Below are experts of layer 4 (counted from 0) of a mixture-of-experts language model. Rows are named router (the router's row for the expert), gate (a neuron's input weights, with its number), up (a neuron's input weights, with its number) and show model dimensions 224-255. Each number is 200 + 20 x the weight over its row's rms, rounded and kept within 0 to 999.
After each expert's rows: a language model's description of what the expert responds to. This comes from a sample of Wikipedia text that the model never trained on.

# expert 33
router,210,195,216,251,171,193,170,198,181,223,194,243,171,205,172,191,224,216,180,204,210,185,214,191,210,184,177,214,200,170,206,189
gate0,180,209,211,209,179,159,228,169,196,199,234,238,195,162,174,219,184,264,221,199,217,209,188,194,188,214,205,197,196,177,207,201
up0,214,194,169,183,213,204,209,215,234,221,178,221,184,232,221,259,193,184,221,203,181,191,199,208,206,199,202,215,197,209,198,215
What it handles: Units and sports statistic nouns after numbers or in stat tables, such as km, kg, yards, points, votes, win, blocks.

# expert 32
router,216,200,194,199,226,171,213,193,180,198,206,180,198,218,212,175,191,190,182,233,191,185,181,219,215,227,196,181,189,162,198,207
gate0,209,209,175,193,207,204,204,241,183,166,148,196,180,227,229,179,184,191,208,231,204,199,172,220,162,219,226,211,194,206,207,234
up0,208,181,212,194,186,216,153,178,196,220,228,202,223,215,195,238,207,186,197,164,171,223,201,169,202,200,187,180,201,193,193,212
What it handles: Verbs, participles and particles after auxiliaries or subjects, especially up in ended up, plus located, served, built, began.

# expert 38
router,215,189,203,166,247,228,166,206,217,203,218,177,165,184,192,198,176,223,217,190,191,186,210,169,173,178,213,219,210,180,218,182
gate0,169,176,230,171,225,178,223,216,188,203,184,208,167,225,229,182,197,211,165,166,208,155,188,216,216,209,179,222,185,181,206,213
up0,181,195,219,165,215,180,219,204,195,200,159,223,180,225,241,183,226,204,182,186,204,175,207,201,190,225,168,228,201,176,198,208
What it handles: Opening quotes and brackets before titles or quoted speech, often after titled, called, entitled or a table pipe.

# expert 10
router,197,175,250,232,223,198,220,227,220,189,187,178,208,226,202,199,219,190,219,219,202,189,179,224,169,190,205,198,210,168,211,208
gate0,216,190,200,197,178,232,234,207,205,175,213,215,202,200,200,206,241,209,187,225,179,214,180,177,177,182,206,224,217,221,214,217
up0,226,171,196,200,180,189,201,204,173,208,176,173,209,178,188,198,223,193,200,182,200,162,204,177,187,187,203,198,194,203,205,184
What it handles: Line-ending pipes and |---| separator rows in wiki tables, plus coordinate seconds marks like ″E, ″W, and the word according.

# expert 16
router,173,227,214,240,198,201,226,187,214,173,164,203,167,231,172,233,241,186,206,231,217,227,176,198,225,220,218,233,216,161,198,184
gate0,184,210,162,206,223,218,186,201,189,200,205,223,203,183,209,194,199,182,200,219,199,176,196,199,214,205,207,204,166,202,184,209
up0,208,179,193,188,216,252,236,182,181,199,195,179,208,211,180,219,207,189,212,218,208,172,211,226,221,218,200,181,251,199,224,202
What it handles: Commas in running text and lists, often after place names or numbers, before and, which or further list items, e.g. Indianapolis, Indiana.

# expert 48
router,187,208,213,192,202,188,205,220,201,204,217,187,202,196,229,215,236,194,234,215,206,181,239,156,218,206,234,214,228,183,189,196
gate0,199,193,200,203,171,170,203,220,221,224,187,194,219,174,201,226,161,214,221,185,218,229,199,221,199,229,206,232,196,202,187,230
up0,197,173,209,204,183,156,183,226,186,198,196,206,219,195,225,202,202,196,223,199,212,203,215,229,140,196,226,177,186,195,177,199
What it handles: Given names and the ending pieces of names, plus kinship words, such as William, George, -ia, -elia, son, daughter, wife.

# expert 60
router,260,170,204,238,193,177,213,199,201,212,208,196,209,223,237,209,185,202,197,233,207,210,193,225,182,195,199,164,175,166,166,232
gate0,217,209,179,190,174,216,211,199,195,256,232,196,192,215,209,175,197,197,256,211,195,214,196,192,199,204,183,201,184,172,195,196
up0,156,199,203,213,157,185,192,189,231,235,194,184,173,196,214,227,222,221,229,197,224,196,205,211,219,217,222,179,175,187,182,169
What it handles: Main verbs and with right after a subject or who in biographies, such as plays, played, has, had, signed, worked.

# expert 12
router,181,214,205,208,236,212,194,180,198,195,236,219,192,198,199,235,189,162,195,154,167,183,204,201,196,230,201,233,196,172,192,144
gate0,171,242,190,209,175,180,193,196,183,208,217,206,192,171,172,189,192,178,177,185,204,223,184,210,210,207,193,202,176,206,194,178
up0,222,164,206,203,215,203,183,205,229,236,194,212,179,239,195,217,196,201,213,212,182,161,187,208,185,200,211,194,211,214,206,208
What it handles: First words of multiword place and saint names such as San, St, Los, New, Santa, before Francisco, York, Angeles.

# expert 37
router,203,219,212,203,223,215,213,198,187,181,207,215,192,189,164,207,202,198,232,213,201,205,206,212,209,194,172,204,197,173,169,232
gate0,238,221,164,164,182,217,198,185,178,207,200,201,196,203,169,195,189,172,203,207,205,239,222,204,217,201,208,226,200,190,175,187
up0,222,205,190,216,186,215,185,201,180,177,224,182,235,175,185,180,214,198,218,206,244,187,226,197,222,205,202,200,212,216,202,201
What it handles: Pipe separators and cell entries in minor-planet discovery tables, such as JPL, Mount Lemmon, Pan-STARRS, coordinate marks like °W, plus non-Latin byte fragments.

# expert 29
router,226,217,179,194,216,175,223,223,199,212,213,229,214,187,188,222,187,236,169,192,155,196,188,224,215,209,219,165,190,179,232,169
gate0,226,193,200,221,188,215,206,243,203,220,224,214,177,219,199,194,202,199,168,232,196,197,219,196,178,192,202,183,176,222,226,211
up0,228,184,175,199,173,168,174,180,184,202,193,186,190,187,175,182,205,206,221,184,238,182,194,241,214,190,222,194,202,181,186,211
What it handles: Conjunctions joining list items or clauses, mostly and, also or, but, &, while, as in French, German and Czech.

# expert 0
router,189,165,188,183,196,190,176,218,223,177,188,189,251,222,166,213,193,192,202,200,206,167,216,221,217,219,158,237,180,236,173,181
gate0,168,211,191,214,177,180,209,194,212,213,192,191,206,211,231,182,202,209,206,208,204,235,199,174,195,185,175,188,223,170,199,194
up0,202,192,200,157,197,233,232,209,205,228,169,213,184,210,192,211,236,182,191,200,177,179,210,173,211,150,220,209,200,193,217,178
What it handles: Quantity and determiner words before a noun, such as other, some, several, many, two, all, same, often after among or the.

# expert 49
router,161,216,217,190,220,218,198,200,191,223,232,204,233,197,209,186,194,197,214,211,215,215,183,223,171,216,178,231,182,207,183,162
gate0,195,193,223,230,209,187,210,223,194,176,179,179,206,183,165,200,208,194,209,194,203,189,170,225,212,210,216,187,180,223,204,169
up0,219,202,205,185,175,213,224,176,187,220,209,201,185,219,212,183,183,204,187,231,207,196,221,201,172,209,209,213,202,188,203,209
What it handles: Contrastive connectives like but, However, while, the piece it inside words like Initiation, and single digits in tables.

# expert 18
router,169,199,218,210,216,208,200,229,198,210,206,190,238,192,208,186,170,191,181,236,195,209,190,211,205,178,234,207,184,190,200,219
gate0,190,142,211,203,162,172,244,170,192,190,226,223,184,207,223,215,188,219,188,225,204,193,181,208,230,190,188,207,194,221,209,191
up0,189,183,165,216,201,194,225,184,206,190,206,212,196,209,189,229,194,225,189,244,168,198,222,235,215,193,229,199,221,204,198,205
What it handles: Function words in verb phrases and clause links, especially to, not, only, than, can, must, also, as in not only.

# expert 36
router,199,215,221,166,207,191,172,190,235,213,171,154,223,205,209,177,198,179,201,205,176,172,227,179,203,175,197,217,235,225,179,197
gate0,218,246,189,175,190,196,239,223,232,213,179,193,177,214,212,182,210,214,190,199,224,198,201,192,182,199,202,185,159,224,214,192
up0,204,220,232,179,205,194,233,202,232,220,223,188,225,199,180,203,228,198,231,181,199,187,193,184,211,226,194,217,215,206,217,227
What it handles: Capitalized words and punctuation inside titles of shows, songs, films and labels, such as Love, Star, Day, Records, !.

# expert 27
router,171,204,203,197,201,207,182,234,221,191,203,202,177,196,219,178,171,198,232,159,212,187,169,180,161,214,190,210,208,199,181,182
gate0,164,219,200,196,197,179,167,233,222,195,200,241,206,183,197,189,222,203,232,171,211,224,201,183,187,202,197,180,212,221,195,206
up0,216,199,195,208,204,210,250,187,170,207,194,188,211,211,171,223,188,217,181,212,200,206,224,225,218,223,193,236,185,210,185,221
What it handles: Closing quotation marks, parentheses and brackets, and commas, especially after song titles and disambiguated names, as in "Problematic", (aviator).

# expert 63
router,203,211,228,189,223,239,226,215,194,232,216,178,210,188,227,223,220,193,223,200,194,176,201,198,193,200,222,227,223,196,172,200
gate0,221,181,178,175,201,180,180,207,219,223,183,165,206,197,189,205,191,172,208,153,204,230,204,244,160,182,192,170,234,214,203,190
up0,222,200,225,198,255,236,239,183,216,198,229,228,142,231,211,194,214,213,194,204,220,192,228,221,185,210,198,209,189,191,224,202
What it handles: Capital letters or first pieces that begin proper names, mostly surnames in lists and tables, as in Pajaziti, Purtell, Gidding.

# expert 59
router,190,191,183,205,194,177,197,192,221,222,203,168,230,193,232,235,172,187,195,202,174,173,213,230,217,228,161,228,193,223,223,215
gate0,227,184,188,181,162,201,218,203,198,218,152,216,202,188,205,188,191,208,195,207,181,190,241,197,205,208,191,196,207,164,179,230
up0,171,200,227,224,222,196,174,181,210,171,212,219,211,211,204,199,199,176,210,181,214,204,175,210,168,169,192,197,227,196,200,171
What it handles: Adjectives like new, based, original, and word-final pieces like ed, ated, ivated completing participles in compounds such as ray-finned, peer-reviewed.

# expert 52
router,190,225,228,166,213,187,203,199,198,184,209,202,175,181,234,214,198,208,162,248,195,190,185,192,234,175,225,215,208,205,211,169
gate0,189,229,179,183,181,204,189,195,204,219,178,190,157,196,234,194,196,208,216,244,189,196,188,222,204,194,199,204,193,184,212,208
up0,221,195,191,194,217,191,192,213,214,176,176,227,195,242,202,171,206,182,206,160,151,206,206,206,194,197,246,189,220,208,197,213
What it handles: Word-internal syllables of Japanese, Indian and other Asian or Slavic names, like -iy-, -ah, -ō, -ant, as in Suryah, Kamiyunai.

# expert 34
router,201,182,205,209,233,169,180,203,228,190,218,185,231,209,202,220,161,171,183,180,192,193,217,220,219,238,181,210,196,203,204,210
gate0,218,214,181,213,220,191,196,205,203,214,176,211,218,249,224,194,241,222,201,233,185,220,200,155,190,225,191,190,212,222,234,175
up0,191,191,166,189,181,207,229,146,184,190,173,209,214,208,216,228,226,238,205,220,225,166,177,196,230,200,198,217,176,205,191,190
What it handles: Adjectives and adjective suffixes before a noun, like local, political, German, public, and endings -al, -ic, -ian in Ministerial, patriarchal.

# expert 2
router,219,182,203,195,199,221,198,195,178,223,173,203,209,185,182,233,204,233,208,192,230,184,231,206,234,175,215,217,191,163,173,165
gate0,223,204,186,197,202,191,210,212,213,223,220,210,187,192,218,224,195,192,221,186,206,194,178,172,218,241,195,176,234,162,200,176
up0,203,232,189,220,218,215,197,220,211,189,205,172,164,192,171,191,217,203,219,178,235,221,253,212,219,200,191,221,189,232,181,216
What it handles: Single letters and short pieces inside foreign or unusual personal and place names, often uppercase initials, e.g. Al-G|h|urair, Eun-hy|e, Po|ļ|ina.

# expert 19
router,200,232,232,210,191,215,175,222,213,204,196,203,228,189,213,171,210,227,233,176,229,190,169,189,195,173,175,189,204,167,227,165
gate0,209,229,185,185,206,203,208,201,166,204,226,180,213,179,198,180,191,162,201,189,198,186,207,237,194,196,185,169,188,189,230,192
up0,204,178,205,203,169,191,163,226,208,197,208,209,187,198,189,192,178,254,193,224,191,225,239,193,221,183,192,206,205,206,170,202
What it handles: The word as in phrases like as of, plays as a, and number in number one, plus No, # and comparatives like more.

# expert 46
router,157,187,207,189,186,183,212,233,180,224,188,220,201,197,203,176,190,223,185,197,209,195,196,197,211,163,236,201,196,170,196,212
gate0,207,181,211,200,225,211,178,217,187,166,186,207,189,197,177,221,205,244,236,209,186,197,227,199,185,223,178,196,212,195,185,201
up0,188,168,210,168,200,231,182,190,183,221,189,186,194,215,206,161,195,204,147,212,194,227,194,221,166,200,181,232,184,212,202,195
What it handles: Modal and auxiliary words before a verb, such as would, can, may, to, not, plus double line breaks ending infobox headers or = lines.

# expert 31
router,168,238,202,222,222,222,197,192,158,199,191,205,181,207,202,204,189,196,189,170,174,176,221,188,164,200,203,189,209,188,185,221
gate0,203,193,205,224,229,192,182,187,207,189,204,235,200,207,188,215,235,223,223,232,154,188,202,172,219,191,191,200,193,203,205,194
up0,168,214,188,194,208,234,199,196,210,189,190,191,188,242,197,180,172,168,170,164,195,184,206,192,194,216,212,182,193,177,191,225
What it handles: Century digits of years like 20 and 19, digits and dots in coordinates, compass words like North, and of in place names.

# expert 21
router,185,205,242,193,192,219,228,234,216,213,195,230,180,198,214,196,212,211,219,218,179,206,239,177,190,222,191,242,225,178,188,175
gate0,203,179,216,202,203,215,193,183,201,209,151,225,190,220,216,198,199,174,195,200,237,196,176,189,231,227,175,156,196,199,188,159
up0,215,158,162,203,208,214,207,193,226,216,226,211,183,243,202,197,182,190,180,206,183,204,230,202,207,194,188,203,177,178,197,173
What it handles: Opening parentheses and brackets after names, adding a disambiguator, translation, role or age, as in (aged 81), (singer), (French:).

# expert 4
router,168,189,220,196,211,213,174,209,216,172,187,216,188,206,167,182,194,179,201,201,188,202,222,180,214,228,223,204,172,237,177,187
gate0,241,199,198,231,214,183,174,239,160,190,197,187,185,204,199,205,200,223,163,211,200,193,216,187,202,247,193,225,205,199,203,206
up0,227,173,221,213,210,208,215,161,231,189,173,198,190,191,231,199,211,198,202,208,192,224,216,193,209,151,220,198,193,190,205,209
What it handles: Final word pieces of town names and surnames, such as -borough, -ville, -ley, -son, plus whole city names like Angeles, Seattle.

# expert 40
router,172,201,215,193,224,186,189,207,200,178,219,152,188,208,222,225,178,229,221,192,178,195,213,159,230,225,198,207,195,192,181,209
gate0,213,197,218,179,200,199,265,191,178,196,226,169,171,228,228,225,234,187,213,176,210,185,193,203,186,185,207,199,191,216,211,186
up0,182,166,209,214,205,206,174,218,175,235,184,183,198,208,221,176,202,238,190,180,228,182,185,177,177,214,217,228,193,199,192,194
What it handles: Object pronouns and sentence-final nouns after a verb, such as him, them, others, plus numbers in scores, percentages and dates.

# expert 53
router,178,227,178,217,200,200,235,197,196,189,199,223,199,231,194,226,235,195,196,223,212,196,177,158,232,212,235,138,181,197,171,174
gate0,166,200,194,204,245,182,256,194,220,182,203,190,246,184,194,208,214,215,158,192,194,179,199,243,235,227,222,219,181,221,211,205
up0,198,181,236,211,193,196,232,198,198,189,205,213,224,194,215,205,213,191,167,199,213,217,197,217,227,195,192,168,214,204,190,218
What it handles: Commas, semicolons and colons separating or introducing list items, plus including and include, as in Java, Bali and Palawan.